{
  "n_experts": 16,
  "experts_per_token": 1,
  "d_shared_expert": 0,
  "router_z_loss": 0.001,
  "norm": "layernorm",
  "tie_embeddings": false,
  "optimizer": "soap_variant",
  "beta1": 0.95,
  "grad_clip": 1.0,
  "train_tokens": 382400000,
  "steps": 5835
}
Below are experts of layer 10 (counted from 0) of a mixture-of-experts language model. Rows are named router (the router's row for the expert), gate (a neuron's input weights, with its number), up (a neuron's input weights, with its number) and show model dimensions 0-191. Each number is 500 + 40 x the weight over its row's rms, rounded and kept within 0 to 999. Numbers have three digits each.
After each expert's rows: "mostly gets" lists some tokens that are sent to it at least half of the time. This comes from a sample of Wikipedia text that the model never trained on.

# expert 10
router:469497560505554510543482527520461544521437525522468523507525452468546453498540561558520585537470476504515516506562443494488521496419503474431482519495564480413546519539517482478570454534523536486489483487580518505518451373475479516491398554434507512447592519544493533501478535488472555512500517516498509511499501438431458464539545451435487495476531517531503511413497474560495475540472493526483517462464521494467463505507464550412485525489467487456515548506502473488468540554479488523487477546468505544443536599458494573472460439567473453529509512542534403560532423493480552445
gate0:493516511561412530547533508483508504532561448546523521523530490503523465591531471520530548494517433522405513530613509535490392554529588500453572511505532488551527545426386524540534510437535538466556470543546507505511478484497586482576505432515530504495502597532506447492505489502460493509467541517562498500420458520560501488413523466564480535506482483541433514489481472459540563446524490433500489522540522503480532473508523474477524489442526502434493426504463518476558510544502548502583493508532481488525489548432458525560486485508461472447502493506467510475521479544465499518
up0:462532487525594497462531543524435506514514574593479446546504565492446500537438429527569469476488492502485478545511459532466490525570484503574426521497523559519526487431435497558474560506527463435478516562514460510478539480487469438498489478551518467509533573496451484545556488486559521521510482542562524505542440508523528539555519574504467529516522467500535554467497542484491524536407498489533452449483533564550505485518443467447566557518490460511515488527488524547496555471515467408520508540450528581511501556504481434496523490573536415561513521578480565517464450442511499489
mostly gets: " his", " her", " their", " its", " ==\n\n", " His"

# expert 0
router:527513548490497447523451504524466499420491507559484545523533534502543470480543538543495543516490437542575497533570398536446462481454464472491508501479554499442539488501496460498506473594508465541533505463526516533469441412470516503408484502443454431535515499532490511452473501477464537584460481472552532523455525473444480520561440427516543467589522475516455573465475457546562520522532458541452528503481542562482502487554484500450476491533480440450516508460496515535467478506547533569464504564528475459506507596518534479443440448540467437531511499593557464560526454493530504459
gate0:498440560519446469440561456511504598426418499598517482498533472453479467538578472512511481485540574524435573487497526494505429435476484450392485457533526420454519456483420537501525522504493486577504473550512527496536504523498546544540467476498460503494595478522508451513536520524494616506446487531472497522550507456524487493475460451463508522509436457518515499519521484461529496484525525529444485539527532542463509489500458472483467485488491477529461513448448552466404519520531568459511471511563459495434478480459523483524474473453478528481464457567475575545531521470465545408
up0:570501508461572528532488593531423454602556516450515549604499458530565516525449466548533477434534460502553453446492433479460530510523485496504562538472471516499505526507504447482459495569453462510442482438536488600518511467497534478467542548539575426524484551488481551472470428522465464488558501496551470480500463529415474426478536493460465486511545580538553465443482562565493548491475480460498527516497452459527495525472535460550544514524555494457511498497586466468520519503477458503477520468475518516521487500517473483419508594557471434512504524520528470478480480528541493551
mostly gets: " Smith", "ings", "elli", "ians", "mann", "les"

# expert 9
router:498604554490522460562467448531440547483437504483431525513572560471456474445561496520532564566496500488541539526556481518413468502463500434407509516512580506500483547478540503446506479536515457509504419396444531498537493467527484497508500520442442421475519502543468516475519525464438542484443538463540503526398526473511511502500491422465518515578612480508508503417518490502475546494508438501494542493469541524476479538481444544492546516579484471522544526461492476534445499492501514514508461538520497486463555524459548530480541489528483492547480496533567501495600478434510534454
gate0:489441571426516524524519521491479496491502560482534526482470567512516406486552510459546487471485465516501521509498517455527489492506555550606536492450473487437490474556548475508410575424522466476444487467509475504469537521535534418465512497453492496553493507519463535531552451470480606504489411483472497435469544483484513548476480536637522490457549433554500465392455538555551542429523541455490506466504482569537505497488497510524440477497439468544437502510543522562505550466502497486505541508487424502521460504478540530540455569500458560533475460488475562503513532510462475481
up0:556464450498502537469485511505519514486527526482497459534495469474556500528487530405520494511537568546462522468536466407530514463471475524484487466492483564558593418533462507572536465543507558430550572521500523585459519508522459485516489532443442610491500497474479496450521504526602449508485430460488435488565519578562482511498491504426467507475509499463531477488516504468528426470529489543567500420465499499539486453496552495512462520509563498421484480527537533536470498512495447494509455512550504505466532420544531466591484503495463497540438501576505449458494578522467588489
mostly gets: " released", " used", " known", " played", " located", " received"

# expert 14
router:533508554503510477530479499544472535461474593515473522506487453465544445457562559556485548528488497520517494515512465600468482474498485433515496501544544448465533477518507427474484416531464454500475458447488527549465476453427483538418458532475469433472537592508434512458511499431478557520489511501533509537485532479496446511539531436436542550578512463503493500481450462591564558533467475514507511497471477607471456519501452534477469529524439438508512555428485488559501499446560509566436456535507495495495520544524542532487526469538483437533567474514587436501497468435461524483
gate0:466615505447546457580487528482466448535501519519490498529490507456551488500525525518452500457539475497508478429527482525522428506459468485458440473510473479594508495494472451546455531487543506541488565489505489436459489492511458449534507484591470450529472543517442502431451443469491485499475559523540576571506555500563488546557488551539510467546503479489458526523473524547547525502516467512438473439458459586525510491499496604490462555418447473505531510522480484542509517472564523590514504509502435434467448487464518530468498391515518452506464525506526438508472559401540464474
up0:533439525532407525483499503507424474509514491504600533566472464510432483475487503535494585511459449595424546492454502481540478495501547601501441465490564462532535511466482574498471445468498556439441510492464459487490491501527485529585493494419449455539495535514437525488527535416583535483476566449479497440436456561462449542494491492433485487541518473514503441502464488474487533519504500519537488584473535454517516561481490458447500480519489539442473496456543567571534520547423497520530554529477463558541525488513513478474478480477446450461513535480523546536544553524458527508
mostly gets: " You", " Love", " My", " Good", " Dog", " Dead"

# expert 15
router:516506499418530490560487510506462484536440520493440557508569501477576394518521515485492518566461424502544471534494495547453422455443453505513496552561536518442459515550535463457558411523416482530458469474463537584560501511491508564475455477482471519508497486651491557517533511444428496495462492458523469549499532491463482475529525506466505503528548476529497512506485467568573500578477505561439476504522518485541529545457508508469461499499508471496505487485395522510507512478516521497495429480456395508484607496488501530495499429544528428503530495558524511515518459475482518492
gate0:506564515475524496521521449476491543491493472507460518509499429523531473528498527538498525467605547544524541511493459415489402469512489424484491460496494553534447496539493505520648514446436495496461463464449543557525468501482520509524522481526441528421503507492532452475427396476488512549477481498556538501519495542489497498446525475530459542489540519497523479482453574499439552539454481479504486487557485459460475468451473490494509554496526430424589437549431447520498497533528496525549562592516473533502534484459440473558503482493508481535589461533528541417541459490514442535
up0:535490546499527499519508528494504512450487530468495508489532456481511476495535565511506587546513448470536499514563481526590502540521501510508537475438510538512518540512509568491537458501500519500441510453490560539493469534456511461446546549542487550488551521509492397534487455468467469460470481527583473479563519548531521481516513506512535514495616458600469475492562571500517496568452492542504503467471448431451478473535544545526494533526555409403518501524484478487571540541554500450533505548520429494535545552516497490491516544499492385469566453510512490374558564525491444480
mostly gets: " w", " f", " g", " pl", " trans", " p"

# expert 4
router:537510574531504425517503430524519515478505540527463544508434504504490476484577505508561506511411449549536518522532468524421452522470516494499570492572565446467569521558505474483574516528520452506544471437499528498465412549492515546446457534455544502530560469634501472430530524461469514527463465480479497575521493472466496523582509428468513445473509449500481561459419498550528528510522435491488475457457508491473538534510413496526508498492510440523497508415473524533519489491510513542455533493480460507472512571489577564481506504543427445491544448515524434529472463429511501502
gate0:477527467514548539513542519563496549402495565480501552419490512528468486515541528554505523489527531573465561552525482536528468556586488466511521509462463527535487460498508593509526474473517494408518517493582514454525495523534533471456427509443512465470503494533497497498420493440565504553575470545444555563450460540476534517560508500566551537513457415510476492532503444454525562508449515527581539440539519518506513563499498505520491436459490527501550453550510491557484544476491510523548466492583462525493474492452487472479492465486474415462623514465521487500528446547465552479
up0:478465419476507557475550506579493546466530509486511598570460487529556537535482468437492572478474546513423520512429513450560530472551597518461469468438494567469494517488471497480549545524525521517508515490583518483408431485414471448391421563475525495501466505524491476471449514447509465511437481499586481487480496516450483439562540542492523447437519504484482463503461504507549548492541508530502590533482520486493516499462481546500493396523486470413454524477529499507429522478524508513476505527582521526496513444497520487504540453527480490482591472529490496513481507535440475487
mostly gets: " sp", " Bh", " ch", " Kh", "iy", "č"

# expert 8
router:491566486499521453534513502478510605418500513564438523546528496522597529471516537506482535485503477486513503557529444572474548438451480429423550512550484417502547542517530434470515437546519548467529523448521539520494478460440525555477494525491445431445502483567482494458513550461482460516470434522523442548477495427431512455499502465480495479496569517476510530462465456519557464492434502535435500446511511529456511526553411561446567450536522494505518553470536458545443540510520542510413505512460434549469530546492551522469529473563500536530487487528498478480532497575526548483
gate0:521564583486442471509525509517444568506473465540511533515467509523529431511522554570488478532514557489515480539516519518561500473461474475462541542549467470507526554468486514532495465519515524524522527436500556465465510425423488502509472593513589505508531567554511416521433431502460499559485479517482500445466630471527481493510544555431436554483487469508502532552579550481557528441513566442524419524522374470543443467521534471467554480510468455508498487536531503479508475447502484505490511442529466517469517459534497514469541524565507520472483461575450477514436522448475530492
up0:535526563487434533493466522516495530531458533495500490454508539474488471456550482599507543444505546477561509505491506506522488475529475474566450518564520498448562495470527451518486494484565536462528429483470480479424538510482501506521468544502540488543524562441530513483550460506489488512542493482587550466440577539490495517534522484474415523460557474519557517622505533480482543483548643492504519544529452435539492557494453461504517475466512445546487495485490527433525493448448467552481430503525609504501500485460500511528638546543471488498478491550471502447464474438506443510
mostly gets: " (", "°N", " [", "″W", "″E", " (\""

# expert 1
router:515506487465563496535437490562470529412471489530509496502522540450574407502545470540489511543474447521534506555562454530435513528477458443442484534461551419504536531466522484460547476528479521553495504513505521603491449475519526511476430526494449480495474550566448426444482519412427491503461487466536528512439502519486506492559523435462581500527527489509450507452493525590512451506546500508408465478493542545431482457479427505513453456478473472465556551493505552478426565463558527542443487500479515562468502530498495520453507503527490504560548542562539456561550456477498530491
gate0:543416534395519538469492382566531455505434471496562515528499415530502596512577452538460541431517441512518562458505478517424503502530488483513561423485452552509460504463456477492444516489530521553532534461469565472405522501561519444534540513527487539449451466535555607502514581541547504532515472494544466483510503487447516499483507536518524549449562531491501494535510467516492444522544532484426516478501483528493536584469488420522482500434512487508475481508554500478536496552497534509506467448480477482442482478476537482454528497424524527433563485517518536503476447518496509540
up0:509512372557432466493509522425500490476498553505516548515513550497529518464523453482485440474551423435550515448431505486500510559530555493521470463523514573515512519519508586450528483490497440504492471461532480489468504421479519508502561448506497534514526486433519408468560543517520455543506585480461537507535473510521501478499515531542423537522534511505457443577497525547523499510525522450510492513593548414479444494599460506508619442553530519452484511443491466446451455534493415495533506485498531478527546491543419475507465496541467461501469433541531510503500494560459481495
mostly gets: "Personal", "History", " political", "ological", "See", " JPL"

# expert 2
router:554486504433510467533441478530484527473430504549457523607514529451507457420551530545505527521457442499470486512522479542475460512442486472423540519514547432477525519527558493474529491471502435497485475458467523580471488424471551546500423523436491436421534489503461540481524533451517503506437465469494495530414537475464495457541506452469471483484527496494490501443448421501535528482552485570514437488500524578484513532525439514424566551544516550490490550485507524576452492588552504560492416499477491547451566523543513529494495479516438476555529496503533427508532488509478577546
gate0:477486452551554519566528553512549523530505535518432477501520519510526484489472523568444435542536432524502536492457596477548489508399499493463560481542465458511518595506523508536497482552504490448525539462519437530488509457584514548523576513501542469460430523467535441528552537522431537510504504504498497557389479514468519479435424503429480493485526517517407526502481469515537440499551492550492545573501544535473447511515616464457545484452446478526475548540484494496507490546498506538570477555474524552485569556522570555502536511464480537500491488441473510555447481517493504514
up0:582505551539489529513535494490443541452486421526552522485450432503525421518611411456536551521473554548458528469501499466466478558531538509558481537514487522460496445509523460556492522457495520563493503472522540455520432605412497510467404481489451523548515471455443482521489479507552456482502522513504560451560445526512514492522532573521453583537475487454573493494533571494533551485434564455518479429541455466510530522520444526583450533544520494506530465483514492560558505425479513528486514462493464506530484495458415469463487507506554483525491451510491485502528524528509499425
mostly gets: " during", " in", " within", " at", "In", " between"

# expert 11
router:508550554499561448555503507470501472463494533538476525497519445499513496506517561542477561511474490512552464581534410537534487524413483469407541494463521507432576558473491432474499485523511512553473464446503537550443441462466552575495476611447474478487478535543510474441553493505444512525490476496528543537511478429473506467517499452454511467544553467510436558496417450516497500522488483534482507471477568563466458560554472524419538512528461495445514536453469534562465485480539503532456431546487495491405554582457507515509493452517454500532515519551580463537558500521501492517
gate0:567466541542491490526511432488522481587533526498482430519547476398455533474500545470464448533549492489526527537515540527545477443570507548422485477533503517549416440508442510539512484570514479517511478544526547485596454451595522469423560567499494506568463505505523475486517563467528538454486492499442523540477515498471453472462511531528428535464455569544500552585481518434471557470465464487467500531459544499488470503544472481532485538561510506504462475520471511485518525471489478507550496504548470552499470498547587580441541525435518562477490509501531508465530576586563479520
up0:499484515508464487510464545520530491523527575543489419556488416448530537522548550480499444461463469514538458441465517546481527470570534540522532499537460523579412447557484487425570520537489483479518498546488459439564468536528490489472527535427456543528487491463499513514474474453532486504491510479479537537486510575471453416464457494562455548452498536591535523559488541465482478503509508558503411466480530522456428560485457469454458539473527472522493522543497477348468468573496448445490497477536548525505416543527488478497550507499486479487514513480465540437493568486521568504
mostly gets: " ", "frac", "   ", " £", " Episode", " €"

# expert 6
router:589608528473487456533499492545428536428443566533446526557523534449521475487519525493486529530488498515522538574520485478513403502495456445461545437476548504445513548463539464459512515472425474520475462434554504454533490496474550506422515524478472408474543567548466512510507500482425516565478490442504506502456545433441474488504499499512580494554530450548499543497444420506599521492422483530472500445489518540461452491473486540463541497520483513485508544483530500575493527556542491540518498539530450498498512522495611507458524437521488510545546433542491445538535524463535516478
gate0:500498505485479495505465524575592518468479476513479542467395484489501518580585503493459461584560519512473531483547531464564529491488489541518511495574470482497554523419475500466583466535486403438448491483602513495479534566493482468512532531468472476435446487489550442517473458518558514466493501474499450411443479530520528479529455467498458518442507512514491399512471473400531460486479495500559502498500474504570469506516417532440488556427461534473557462529582443487495511429513474499500498472440509515533495535486498531494446505529458420472505560494507547482478468468497567537
up0:483421533522479516556461555612397466517481548500583434464485565507444507409539517487473496455440568460508502554526514479457567485505479505501485479485485508511503479560518545505489530495533580485516439509496506464475480463466509533552518431469565510475556515507451564518506510466533528552533506470475513476492528455453484511541491478553500487544521480518512588486531458511502539574567446462478524541501556542405441464466547458566572504492518575480517490542465497505463456523499556476508537506583430529512510401494495502438503537482537536542472453537564504529513465537566443529
mostly gets: " was", " is", " which", " were", " had", " has"